python train.py --num_hidden_layers=10 --hidden_size=96 --n_experts=12 --experts_per_token=1 --d_expert=128 --d_shared_expert=0 --hidden_act="swiglu" --moe_layers=[2, 3, 4, 5, 6, 7, 8, 9] --router_score="softmax" --normalize_top_k=false --routed_scale=1.0 --balance_loss=0.015 --balance_bias=false --router_z_loss=0.001 --init_std_router=0.0156 --lr_router=0.000568 --vocab_size=1779 --norm="rmsnorm" --norm_eps=1e-06 --tie_word_embeddings=false --optimizer="soap_variant" --learning_rate=0.00362 --beta1=0.95 --beta2=0.95 --batch_tokens=[32768, 65536, 98304] --max_seq_len=1024 --train_tokens=338600000 --max_steps=5435 --dataset="wikipedia_en"
Below are experts of layer 6 (counted from 0) of a mixture-of-experts language model. Rows are named gate (a neuron's input weights, with its number), up (a neuron's input weights, with its number) and show model dimensions 0-95. Each number is 128 + 24 x the weight over its row's rms, rounded and kept within 0 to 255. Numbers have three digits each.
Before each expert's rows: "comes after" lists some tokens at least twice as common just before its tokens as in all text. This comes from a sample of Wikipedia text that the model never trained on. Tokens count by the router's weight.

# expert 10
comes after: " |", " the", ":", ";", " and", "|"
gate0:097131134121135121119110102090090174127134174100075112133067114098118131140135107137141150101110157140115107125121133111124129111106125162163135162075128117135100113129146141143139130095087106133176175130132088112142056119156122132099158103144129140138158112134113121119129147160113094133
up0:116129142151123117147114129137118081136127140142054076112118128147137119136128120096092106143103138125117174152104156124118154120111153154176143166101124154105098110109122141136135135086078104142161158142123113113140078142120157141102106153131198124113146138092100161131134151147139113115
gate1:145143140174105132121142149127107111086119077129147088105143165122094116105135135112121152138123120131066111123118133155143175131149086148123146111128097096079120132084125137125111100145130116135096109165113129113127114113141132131132153102145112098130119097069101145095133158125204147133
up1:121156118114142150123150142118152135104107091156143082180112132122079113090145145124075131102123136140138094157109106153147142171111107117153176117149087147100135096163102142095115135157107125071122134178098162140115125146104143154122095124092106125131158128125142118125136145125168121120
gate2:134149169108111131114109130134102117083083193155132109128128119161172112122103128140141161107127128152123133141160100127121172133132149126168100159129141155134100167132140115139159140118125112193117105100133107095107155096122119120092163124143139109147135104140106164139085172111118161161
up2:108130119163157102145151153105144129153114133127143114154132126146095086134138136139114111140128092143121138126124154113104134183153096118127115096108131118104114181157161135139128140119131133135171102111123156162084148144109141083074090109120107128126126079053168154154107154125147115129
gate3:142137116150155142153163116154146122067129140138108142114129123106147124095176111129103162142095145140149130084154146153125127125053124136148144129146107149167173142146109105147146099125128150116182166159128129157174134091137146101150165084155100119114130136150119100143132148131139137138
up3:069106143115141158133106145148130118125109131129159167122138149129156129142121116147091149100131170138147095082154128130118127097086153107098139122145161124092124091123125119165114121122126131083183144154118142154129147091131165122065122128118090127085155132106143113114150177133146131088
gate4:135109116097091137142123117173189124138142131104143124082128145148121144132103124120088151154123102157147106128120145142097090132130102170115151133128134112125119153189144156138072140161108140159135149083098115097108145114125114105146134116141148181109096131137105177148161117131111170120
up4:104111153156107127136160110137104178104112088111092144096137128074106136166143124156153109135138122141113164143127119122174141118100168143156102117160145121146123137118128113132137121161112111150131126128174123072176113147141098169158115150092157090106141108113158134114139103077106110134
gate5:174097173143155133178125082135126083145129143137126131095123131146088176111140114133155138158107153153105120148118143139102118106187116128093134152133150159082120124146164110155172124104111115171117148099109124140137143151124120116116143135147085136121106150152154104101107119070131130133
up5:130130093135120146103080145147144169122122128078151106131129120120124153122099150083091138125130101126153129085108155136119082130117136105126121114147123107105151153161107145142147157128137103118098142183140124163102127110128093087107136136080102142097117076094142150130169124160143075120
gate6:098112099118110138085124097136079121122125122159143138077140111131121151097105079132113109133066126158111168106126131103130163125102153105129125158096103125113101151100147152125131107149168122112179133105130126122101093131098108175146139113081108098099157109131089109153133106139147115128
up6:093110085123188135100123162141138157100119094132148121101130152114093103111159093150106130117138138110153113095135129146125112108116123147126114101074103126150148134124118152138122150117087167098118115143144121130134162134099137167165124087178127131146165104091123180097167130156133093135
gate7:128093090096131143148123140111168114127112155125142111083135105090135109182100126113145131127153156158103129159122145114079148098118171123126129095176117101119152123185158135120079099097099132107151141105136118137132118107167122166131105127139135145141137153118117117163121167169167118149
up7:134133119102168114110147151123126152128094106097158132107128108125130110085155154147108180128129131146155110073129127117149142067146152129133129112104101115109168113116104160116160113115124161131097099160091129133096127157075124072120126113135101113143135136129149098122113120146104115058
gate8:137096164099115151156131146149104144139120155133142110145104114124119129099086147149159095114116149147079119094117112124165131118148138133131113121127124135077089122140141148086144116102092125160189138128125127161136140194168154090123120100111155145170091117109107134104093132146146111158
up8:130132120157094142159127073124136080162147107106134144166172155115169152150130127144116080069122100098109148104175104153109152143129113125130178145137142123138100142124122116144126106142107134103124111149100155086102133099075153117100138127094106127125167162128119144110149128132109130107
gate9:130137145122114171131126140135113091145156158121138144103162131122160167154102122136113156136119157109164103078094163101147110063126116133144114127102122105127153079099117139106144117138109173144135155129182135137105102103168117135161124162104143097101113146143126127146078142130124151085
up9:098122126146137110134152128132165122153112151107096110073115136112119119123086155116097173111091154117149127119117127136105161114149096084121106131106170174094088163129103132115102185111125131164110125097106147135128122179175117089158115135100144140161120110142101125110133127134112088125
gate10:105131148111092160108106098110126134075093148096125116139143169104080143148150179142099111118149103122145099132100103145128131140139126184106148078137134166131109118140131142152121184102101129177132163114140099117111146124145103128136159159129115134145146128108188156098144133135132118106
up10:085165087128122103143111141098108137188136140158130131114129127143152096109145121105156142126138173117145120121132121079140100087147144103179133133149151153134111139098137114110118113140123168147127145131156120164147094096194137168156116131132152104140110120183104113129137165093112137102
gate11:098118123134120139138167093133190121134110170127149144114086123140135157164115114123105107121160124141109105165157110135121105140104093190105147133129128164100155152128144147175086148091099109099152129122147111137108130129143115140125145118122109121113111142165072149106064141119124138092
up11:134117139086127145131114127104100113092118103105138141147172107117119151120135134126177127155174105113130126130122110189122094184129113100103119170120086087122123092147145167119153089130104124142128118088161136104147120112124116080148155134117148151138121106122071101147118151148114161154
gate12:104121159083085124168140139149137174099097130100139121135110156108134119114136129118154129148135136151152161113102073138108161115138117160145144113163101132154097102131155123100104165126086159157149125125073122158085111132101110092119110171128127087106161120136141088119147131107124120103
up12:124129099104148144142143102129112125112104149149168142120102174106131137136197155179121131147164149083132132134108130128129123134109150141074151144084134152142105123139108144100169125105184137127142110155149109079150140174176093129111117168156132114143146137111135122117128143110149162123

# expert 1
comes after: " the", " M", ",", " and", " W", " L"
gate0:121089128137097162148092109128163152127115120095140153130103137101159123114105123117084111180134175165111159116102116165095124136147120102099178126105081141114153124087111101132130121114170113154117103138138168124130133145107137089125157155109131160133120113151128108109156121116122065155
up0:137126169127148144158102151122131166177118117155152127142097093154150156159121141166153124102149120175148121147140115149160115138135081097109140111158116150119155133122095165157144166156157106155126109102141090162148113122147124083091110117116084106134164097134123129102127179108125127133
gate1:148153185110131150136114117156166123139094140104126114131173107133136144129130118167088098117135125130129179118120102134136160139140108157119101155127146142094112112155160104183101115119111104100107147141147111131117137114107136070103099138108129173176154108145124117129154134122162064154
up1:107161120099132138093112137140146128138158166164112098116153139151151161141148164100146164093130132150092145161121111105098105137109111147129129098107128144132124104148098122118153074137143064101119153097068170117133116170144125124119168104143140129114144115184124131109129122157131100106
gate2:110098155125143145158139119129132127109119150128129111102155161137146088086146096138088094090165121130154114112102126144141113107159070094111130146125178134128165140139128122149145139168108153077130099126126092111123140087145100123139132173103116121081090102155132112120095107117155089139
up2:116124089160136123072107112132128106130106141113151146115111073158164123122145162132114118136151113129144121160118116135137078115124181115128176167132154115124123124141086155122157141104119142150078155112169122091079096139119117112100113148106157175174122113092138120129135130137148141158
gate3:126151104119137143093137140136134153122143139071117119140106162114089147116146127126140144096092118145147095070156169096100115153162106128068102125124091140129128080135164123103104123123111130094109124111150145167105110130181107136113131135138089086122096115123120146099104105138099159146
up3:099133142150119101173118153179115165127123132128119134138139091150137101133086102121108114145115139128111148166174160124109130118099177127105095129122136108144141129105105143111122129111104152153070185125111106108122065158111136130086154092130171130162134136108110096113110092140145131140
gate4:154154161108107167142166091131099115186098124128113103146122129150100093155130119167105127137078072103076130143125103151123108106106139107128105127158160142096129110169150158151130140120103142119139109165133069134152130154116129103118150158135096098128127118175126147114148117128131116118
up4:112128116126112124140110082127153089142140122112127111158158152125095176139091115127151151169076122077135133117152175122118158118122095157101146100098120147136163129081166175073151157123142103117106083107114128105127126119127135128119179139129119115142117128125140108143159095155099146123
gate5:146112124078124138120120096163129117140124097131106147098135147127146098135158066121117111134127129099131159109173141131146175099086094124133120177118127134128118095137133087097111069164112107114158099122129120084153140130090138150094116143144154133129137143106100143122071118106159129150
up5:136138117119127149121087129110111132141115135120131105151112151138165148090146129129083136178106153149130144108111127130107110111139128152180126131156129077138140159175131134182115111146143099090128122110090137100077081128073149131142136102100112130170148128135178145145122082128098117121
gate6:148139118096127162130132109160143133096131150090123122174087110125135113145158146111124120114136082105132134107097132136137126143183084119084110182155133117128132122107139135123116157142125167132119084158132140095158152171140066172118127153103138129125143128181101148134111113093124136167
up6:124127116151131144162123153157135095105150134124147108088090113131169096111117173158101148138114137094137081106106104091097134113125105163141159106147098113151143169092141113114112124160090125134141151098125094098151085084123138166113150118095158146099134130154120087159120128104147123149
gate7:150152107101182131119119112137140135124114194092111126135149102109160103110113128146137107113128163088112165130141136146153149140111130117082091173160099100175136106134112156129156134138123165100129101168129131156124137144136106126088176095145137121153136108119084149114162139091102113135
up7:127154176145129136150135127143149155131121173155138161040111171119132162143114100193112153121083089118115159129157138121150139124091116158136122096082140099122142131136123166109109154101135143141149124128135121138142123088134117159092134101129082121098131117132147101145124121128131148153
gate8:139157083124123104135097116107107115138137139073133164153139131132155098141117171094118129134112114111109111122100111106157151162162139144166160138152130107149133103083112153097100114144126141110064141126159135136112098097103157143112143131165176094137102129088144157115108133098112117172
up8:122143135124091151130130137122121091128100092127132125174138161079132107094074125142066134150103156184104124138150125162102134146156125141115141155120126120083160125133120104094134143120101158165109129149114151146127120096158108141119141133172114140088105174105171127147111154126152159127
gate9:138128169113143191117139130132100164097125111093123124128099103151118114094106164147102098109104120176116154163179128158147115115109141139089123131122092124108102066109123144131135107095143129125167137132171157123106135131113111106086098128116118134133145082117094126126135100140175119103
up9:113128146160138083133125127138126114095140115162198172136118139112123127115110139143133122112116111137109142112132099107150132176154117109118151115155142154119179128158121160146065129130177119120144134153142150118099081087135112144151138116151089131070126108124134152164159175132105123108
gate10:102105134094149140122113083152195172131144122144125128146112063115087111078109148123164116138093082112144171150144102116141151118131129096149112175115128132103152140149142142116095119119120110168104101136162120094130113126087118136134084140129109118101111096136142137102128143121156115148
up10:141111083110144137064128118117090167120109110105150131141162150122114132118135114138095125160133106111144128150093100115123141156104129126163096123115152110134123087140136112150088128139156116098084137124110140129088159129141111156112111131116134140150145087138117169159158075095107193088
gate11:096119109123162118114059136122139131148112100117171125170144129142100152169133103103132150123103148138150122157101091158152077149120128147146137098102188084137148120136152125174103148140110082113128118161146117120129117141130102126098108136137165130132142125136157177108127170127132137092
up11:122118162119115133081103144088135112115104147136113102123127134138104078167172119122108142156145148118104140137099117131163101160126106135126156119140146077110160155139142186164109097161143132126131105119134128118143167150169154162143104091143089141133111114152173116145092140125104171098
gate12:113121123128090117102156134135147125155110111100109090128072176118180093111115143125154127091111162076121150127137085139111136088150108110157150127146139117178146128130141079163096130136115140135089103180164121131099137128128126110118115102130107148148132112123149177145140114129169134149
up12:120129145130123156133078168090127123117143085164121120102126142127121131091128162142139120141097114139175125089165106154120115138100139093170181122116100126120134124155158160150095149102117100092111121151141152160157152132105107123161106083105149102119102140154097137139161132116179099133

# expert 2
comes after: "\n", "-", "==", "===", "|", " "
gate0:169110116169127139125143131077109107119170130125111138143152120141141126176116130140130103111146141121130131144084116091164132133135132118149136186092136112083122081154168174132097117145106140124138138121136158148136121085134154108082146169155136149134145164161149181129113122113122161094
up0:160140114101133164137112105136111094113145122151126110087111123125139126130093145142053089103146172140129123097118108097093110155110144138148133187134149117100095141100154134145127138154155164125088167156154123126154113169130114085142142157163112160162114135107110159132129105134141116108
gate1:160089088114119135144163142108118127127173113099130133123082145144119167098156117106107123189120116132114096131112131138125100103131113104079130143132115132111175077090092164119129141164118153143093143109114117139085122097148156126099143110139134126154123094137122159167124144115101081152
up1:166108098105074106143096161113104131115110145116125127125094116150105142128130148165112128131109131111116115104118140122157145108138140149135125150164098096113136170123135137117065119108112101150128110141062140111095171131110139126087144081123164123099121130118158126162073123142164112170
gate2:168104085111117138128131143118142101120128160102122119134124095121142122087147145114121148121144120113101118149110089150098128169134139147141144161125125100140150041147109121151088113118144095149147189119107132089094127150199170162141126140138103133144098150119140119136120124128122132088
up2:115120132121132108167122153130135146120078164107162090133117121120105144119072125138113146154106142096098145147174127101113087151113115111140096118080129143091179110166141104128144139162120127118128131142165116138118157139143161159104152114120152166085140089128154155174105137127138125087
gate3:111110121103141124137095114169138127157119094148141107141120093119118177173131120123124119100124156130116114091154164174144125175115160141128125122166110141092110169140145171128116108145104140087115134089146090128139105112118126104161132133114066143160139102068137105161127094111132116138
up3:101134144121124086124162106107133166131146161106110088129151184123116150170161100114131119094130107154099101109121137130105111156132116150088163103084144114163121124160143118091133087129108104122180133135123120141110139067108104124148107105129123140121088135096130140165122162165156118112
gate4:143116091104128133094077121133157143123100139151112094147107124167155182160151126127119133126147077163144120136151115089113136120075122073112133163136151089097122102138140091151121097146112114153119146145123075116119127110139124090104103141117108136144096162147156144145107127132170112153
up4:060112143091061120126079135117130117153103133137130140108139117110077131148149140086142110115129118092138104130142137127164137164137175152128097099118135144126130169158158188130137129092146106109088145121124146106138155109112154120142153121081125125090152094141125145133121120118131165119
gate5:139157125117151122102155160136120160095136093134162171125131097119097134122136108099173137150115127145134129134138131135170109123125133121148122157161116177134142115111174122101078121132100114143122111154099090103124140173064073125133124116124115162146137108071102134171139143105156149130
up5:104161117102147091117152099139129159110084137111109134130125132145130153167119087171143132196125123128112118123120139143135160135132123124107110160146159136121138112080151130116099122209156150172138165150101137106125145152137119145140143151121129148167177122109121140142085116138105161156
gate6:162123164121106090144132148112153123114097114121131088101148131139122133158138157105119113124139102106106120128102121163090119123152120125119130121137084183160096093123075140149118148066091108138119150143122134137119119152095117139155164141140125088158089176145141122124139194131132091112
up6:143153110122122115131130081111157076067124152141109187126128167057146148118112113108149163098161115132111095124154099154107135159123123164133119119154159107127120123135102164170126112128142130122117130112165164120145115135111130177117121148112147117102151144090117167136116110149113095130
gate7:138144109122118165140150180141128167123141125145079117123097140125139156126107146110140066121158139136128118141140146132176104124153142084150109087133142147133108113166152122183143144119162121096187158137127141137104110156142136131129083147124123143121116061123105165112139100155141129156
up7:101156127110080126149093091083143119150144152114126128161168131144105148130142151144173130132136139115136099157092135155131143141145085141142130106107110141137145074105132099115118100119143074145110128125143110142158143183135180165160111119162144141113119152139099136126163104113096157089
gate8:123126137133157148107088163125078097123152172116139140112088099163102151094121121144117095123141138154143131072134123134140134128134156128146099159142111113129110132128140144138089077130129171065132136185140091140121161126132196103159140140138104152134104100133138142134103127150121136104
up8:120140135131131149085111113136138116163103134133173186102103090083119136108179161142128125100145119117151141076115139082133101119116128135177112132168159130103121105102119168156139131131141141108103100103147115118132149170143180145159124148109146155164126093138122160136135153132116089138
gate9:122151161109145169124117060121124116134131156142080128128091092148111145102127097131127158127156119139115110159122151174153131130129131127133070170153155156118142141118147132156138101154127128114168159163137166109133103135183139104109095161148113174129113137101126143122120130082163139144
up9:085092175109158108096130125142086159097113101141138108133132073134137139099116100135107108128135161146174096126145159146156111141116107163144084143116119131155169119171121152120137150135104131122149149187123134147115157140172138144139122180108076144102130139140150105136147147122132116105
gate10:095109109140120134113148132103090113146156124148134102107126164086119140167096128096129075144128111168129095115110122090088140157091150083137147146102107131108124137166133104126129110162136145192117106141107103097110116114111168131094119095112117100095120128154108116155088143096132145159
up10:115142135147124134126113132154104139094120156139136166108122109168162135129143110156119167135135099137144156111093123186127101130135159130096150120147099168136136156148128195130121160128117111085154129115122176152152157093160111134161132109121102185128159125103130135110095078103115104109
gate11:148136117132132094092144120144158117121154151144114146177142148101127125147128157073122115169106119136136117102135144120094165189140153107148137076133126157100111106114131134118116129145116116178105132147157116126178149137107099133095122115144088142147123165109177157063131096130131121135
up11:128151141111129094177063124136110160124116103098152126119120114146151173145119131099130093129145164156152104144100145119153108159114129153080152136122139169107114157117148160122152136150135125178086123110130138101139119086110127118203120128089150125111109127140109116167137103116153134109
gate12:130082146144145107109140120153109125099143160133144128127162158129125123143144168134130095124127107090117108153153094179150080112119156172113175154110103142076119127151115131166092109153107110088123108126082120116137123109108094101077110092129118122145146129148183142119133125145159129140
up12:108094118109140087148114110141113142109101162150106111122114159104145105104091131106083120159168132156124085101118100109135116130087166151166177150142105154134138148118104152159076098106121100080140116117114138145153154134128152113162135144171134101125112133154124086119121125078116126125

# expert 4
comes after: " |", ")", " ", "\"", ";", "%"
gate0:148122097107153110107092123138112143121094105134137127106145158130141089159148134165085090099154086126139075166142138145149079129123138109114140109116165192147141111121124117106133119131111148123119138107122148122101109122149111158151138120139096066157109143174115120109098155086129158153
up0:139078128169108126147138090164139122121118112145102144089126178128119149101106148127136149154157101088136126103150134168098134120150120106106168108131109111157117130142127176194145100142152140146106118075135146125132111113120144122117131130153116102112143162159126155168139147102105125193
gate1:102121081120166128162149137130158165119104119097103141118128139127130144088126105163117096149116136143128122080105087144141153114102170117158163134133071114138138110150143141138120118158128149160135150135120124147135137100062110077095121072133158102120158154134144166139121137167119115127
up1:137138109130177146133124124130143115117116146120122127096117114144177133120184111120154107117142099180145115134091129115147095112081123134118130107153121144137157155172102117157170142155164084112149119145153122138124141119115104101110139153117193102119167075107127152122100154087105143158
gate2:132135115145131178151145104129161104078118133097083130118096095130093143108153132095154119121114104147142142152105095103121187155114112161117149118135147119145117105173154154123121122098155139137108137164105112152154117128066136090114094148164106165140121093116110136106110140119082145119
up2:117117099118120157132123145130104141106076194165129124174119185138129112150101108156162110165145147128130137106145098168138100155128124078100142123143149132128169103149101127094113152113145124111153126118096141110129102136133157157183132136097102169152116133147126161150097130131161117133
gate3:120136129163062137138133199090104167139130153141119152159133109134137145130179145101083146135104144150067129125109115146124153144126118105107123122124143151134140079125113116108127116153105137077115120153122172124125101133134114107109122164108111143090137111149126117082111139145157093095
up3:097128113116120126165117143108124142163132123126112124130164127083108115130209092165093108103118113104144134077128155109202114132099112126120142160143112120102102107137164108149125114123127150093129153164104129098094110145164119155168154130147139145144147126100108112123113130145158136091
gate4:107142178102108138087079102142126132132109112105111168124159135119160122140137110106112157125148146137094107142086151136082098128119129156132104147156153160121101086148157115126134127122170071126129117135151112141111108137153163111092112090136089146138113151131125119105090129060107122108
up4:138129092142146145101158197097100123143133153181116113148076127106138099165103100124140167090112119109133109116128139170114121086121128103125171155138148160123107106127085139162131112144120154124114112115148129132128130110089112095106120141136124094174123110162110146134093127174108105106
gate5:144116075113138125086099133164096140166144142141137146131128111136119141176121119115162165104154153100102100175137131101171120135141135092158103154132115106117140163136136138092122150104125109109126118186129146086075096110158116118117100118105110112129112163144153178159147110129111130110
up5:106167082155115108086139140127144116118128159124129124125094079123121130084118108082152128138163110144141141089144121138087163128152093111114153108120099139121122135109137122087101103085104110146154127140142135144145152165137120123165140149122090143118085138108091075129092074126123158134
gate6:144090121120098155114123095126132123138147136129073143164108098133132132115086119110120125139132143107133147108116078132134140090138125120151087143131111119100121091126107134175107140112113139173140117105136152188131179101071143099137142157069131131100119117150126130127142164075166119132
up6:108097137145147123094114131119113082173134170135139150131165117128170131089117124141129105098130115137107090107151179104123106153089185093116169115127120136129112136128107146127151138092117105110148135137193111161151092089154138149139139161118143131116111079113098119120130158123138098105
gate7:133125109089115133162101135134130108112170091173152145091112120125103129137123117116162125137094145153093136172114120151175151135124133138186105116128158167155155125137134148140104071096119175107148107159142141174112177119111105115128108144110096090123166108147098140134126140120109123136
up7:097126174107099134089095109116105097126111143123102145139144106144123162134126150165091115145159081119127127088136117129092165138132133177119116181112088148124102108141127175097111139123101101136135120120143099115092112099073144108129121115138168106103174143163168117134144132120126103114
gate8:152122142143131101125161137183125134120089132098116090119128146142137136103124121088139137159098130110160144127138158163152123153146095134171142130134094111127119135148118128181161122111109128121150089097141114177125105080123085104143096145135124180104115120156138130111157115105108107199
up8:123110150119148123067116133089131119127116149197138124126126122117138146133160136118110166135140145114132111118152126127126114178138123136143095120113169116150120117115165121140132085103117134092168116141162159140105087184181111126101123133153173097096126109099106160110126109116157164090
gate9:144098163127160105165093098166115129139098112097147130161122142122131151154144124160131144134123142163120107080139097150170132142160136142159122111113135114158138136126137134113074119136157130114142105140159151190146154153146139131149127156079148136143146133132105099180092147094144073139
up9:093169133142130099101114134141125171108145108122090120166123160159122129123138164143166117144165157153182127134140103113136135106176139110135119138150125115080079132109113063126124127136114124134113161172152116123110171144114154080127141136112097101148078150108158133122135125122118112098
gate10:184106145124093125106114115112112105131168124124113155101170120143092137095114125137130114177086184119164109110123127147126100115164144113121144152126102145117136111116129121143155141104131118150138092147120132167141134133117183131090094171114107086119119161121150190153095124139147098144
up10:135148125092180147100123168135136137137143117127129144111130093104129138127103075112116108152121171158147110128101124147133158114164107151134111111131115144084090147149119138096191173125115140134111110131153119174110106145099119145156123167108113147117156116144131092163135197115137130164
gate11:166179107151081121104126116110177137149125152094141138145148164139108080141084144136133145151108137101149107185145117154160115126160135127162107118137109092150169147187101113140109108137157130146169132113147105111144160116119106141116109120149104126146110127070132121127100135118128107151
up11:133127151105108118158117091155099119130127132172131158132122176120173093098107101125135143111116157133132124055113114129128127115113148096136161108102106118117117087149118133150143091108162140178116124164084107098178131153099168148132153116135162109140101123167129108132136121137112149088
gate12:127147132122141165133122114152111122146170094147103140090153074122093146167133183135130113096126102089130136174158128120152135147156111106140113130121116189121098121127119136121098095148114130164123150135142139120123069142151138103198155114149090150121117140135146158099131119150122146106
up12:116120142132121150107152120090093134142108105098117139114123095136154128148111143086156160122097112130105129090152128105126106142076161120137129158094137120105088157115158130128114155104112124169148130151163105117130153177110142147154113147139150167163087103193125114164148095150095134155

# expert 6
comes after: " of", " the", "s", " (", "ing", " P"
gate0:096116143124140122124137137091126178121135131122141125109169113140176125154122090144109150095138135095110114185133121103152146104142128133135156087132095103130147168119136137116123128141134085153127145135188163105092122106160144099099092130138157127102159102115122183136164180102127107121
up0:113132139139081120141142148127165106118096157126121091144102133115153131135137142120157113143086160125130141126163114110117130106110138078088116124136102123191103136164130148138126154085109148130119095090087116137155093122093120138114146148125166174151126180138177105115105126144105077125
gate1:126115124113114130149108122116140148111117175164155141103129156136131106135134114134136099114122132137102116157118147136139123114117123089164127117121111146124154082091184076134163107118146126170162118125096102196138155067110114181144184130137121122099150089156135147128121148126154111128
up1:117119096121139102126116099143158176126097143152121121102154138167144109107137095088080115130149111144141128111124128138136137158146172135162114183137107140164145086102154147153103108155096112124149103140091115088120124077131111141122107137106162155117121127111106092137150054137134108121
gate2:144118130110130154111112143115120211103131115100107113106105172119138112093106137145125163135153132135147132115106136155097124115119111163160115072151119148156143108156171129083121127103134139090121142147120125133139105111143143111106106065118127110117108106140165155146102075078122108145
up2:137061099134094132089138160113094152115111127128110133116091167127113094154135115114122106099114165110133147117113137164147112150128105155149153137107109127160086109116137136104151166122121125124144165105110152128125176128092125073116150131129136153185093136139136161111152117155169114168
gate3:112085102145124155096148111128090110103151183184107174124140121142135115130134150121108168120129097130104116117134115164104113173114119099110126102134133103176142138141159180187116122145141143123123118120122106115147120116124177125113118144140092146093116141101141146128124078167117155092
up3:142188128100134144091124107118122124110126162080138124116104077089121119155129078146128120113124126110116143102110143105098109126110113145102161144147149089120124102118147088069103101118101124140098147114106123081110101121095126157103145110169139091160149120100121101112121099136139110084
gate4:163155127104106155095117187114144134143098164167141134139145119171111112108134120121104121152154145124126106124122140150157149110127100097214170122124099113108099097135185134085119106123142166139101133134131121092159110111137102134122101112158147116113107133093161139125122101152151118117
up4:136149145158146094120150150133159136160169115113135109136143100124100117156103151089101152135141157130088100131118132080135100139145135098128121146091097119106132165088138095131119138174079161169135153184098125123107132142157124119107133141114098143123108139101152190128116165106121146145
gate5:100126133141127111128072131160104139130136170098102105141126146160153112131118147156144142174138150115145089164106131144142104120170132133153144124148116152089131090159107097150146128132138089176092110185107119170163127128120119127118143157136158102111147094112159146176173131144116130135
up5:164117153110131094113128122116179142174118167149144114102132141126143164157146133122133103156123135119147127098129162103128167156197127075128129156155116145117080147133125142168143115158141124136152095112159128144123167122094125085119130143060126145155134146132115146141119124146144084117
gate6:107093126139132131121110117171097146153146132103152106103137157153154114152093110145151141113105105118092122141106117152147116078125136132142151109101053136119127154100112154157138147143133098123113127155106124155138124134162167123140166106118128123061141163191151106102153127152147161123
up6:149124102154147100145153146096111119082141132111082114118125128115135120100154130086123122145150171133144158114171130159115126146126114145116157131138130127110139116078137106112130123097056121112128124102122083133104148142151157136092156128119120131152142122138174089126108087199118087155
gate7:110182121148116139106092139124128125171159155131152114114139167115178096133114148158115132150097128137149131106133198139130165153128103131121128161133118123132142074161116134144131152157126123113152116129115166133125109064165076142083113122149114136144107082125124129132112146104119083130
up7:149125164104137135120107107127107161119123064130092152126173096112121147096196118101133084108108138078120112159142121122120173104101131163146131105134111120164125135133101119146128106135129158114132145076151132118073154114134164111147129146135134126161143138130157159132134145170097098136
gate8:104153156123123159080099126108096111147133120123097107124129055111154104133130117118185110100145141103088129093124119118145110160174123131136113132131115139102108120131122151124106125163169137165161102168187155137099141156121136147123132166122176126157142152168126105142127133127124145157
up8:125069124094117125136103125137172122185154147142100142118131136115152180096131187100126126103117113111116101136128109145119139087132113149150090115101149091132154108097058088159121134157099139104131125119086134139106158152152144109105129084133107100155127124140147147135135136138119118140
gate9:114184134117117141158145101160111119096129139113121123160105146139137134135131107112120120127144076112059113182143123129110173074139145092131103113117165135096132161142134154137170109139171136124154093110136113117100153162096115135116164113116123079102112107130134128146088138112094118134
up9:153149139182179114135119167176128134113102140165108135102110151118168148102134169138126109102135162101103115159128170082098137149124128141099123154121106116129134114121134092170068165123126136171114084127148102172143126114122135083111124137155123134146125126110142144109172120126131126143
gate10:143122114118111141079120122167137155105109106132082102109164146087121113145126130136126122115105143113152109119116115091175115112136158096136147143141150114149145146092134087097091126160123151132133168159109108139186105149137139117075163105148104162141128120091128076154087098139131149133
up10:142138136116095097111116148155167108129091115137102141106134103129150128103141101123169090124121107120143160114141144121117137150169129114112137143128085061177100118133128097135123144128155072143085134173136110126095129135155127118183109195128129092109137123128148123169105138119111143107
gate11:126106126131140146158069170112128141153124117132116127173091117147117131150137132135110156104132115162121077097130145164125103061147095112143166102133132145092127131111135114133107124164150132175085148123170113126142112141163074099129141152124130144176100121125112149147146099130162098127
up11:116136113133114189121107140144110111139167136131159126104114166092129077165143168123137164148101145118157106126126148110142102092130148118061142133132087133134105139116130114134138141158152149134172116134128156107135165084176155115134115181091128140162117132127116097146115110127150123085
gate12:133126112183122114145133128117130097122142153115116124146117128098157120150152093147145172191130111123116103067160091127165156122138128161116138120140131117127092139129104141136136134129116179139125144151136118135137086109109124108137159122118158094137188116136175098136136193137177101120
up12:162092130123129145147107186112129122140122120137149164136106115127128128103156111117136134110149117116176129110160113071169086094142134073130115175127087133134167131125141138132120103110147109136148100121119180139124147121134190068147100119160079159109125134126143124114133125111115114148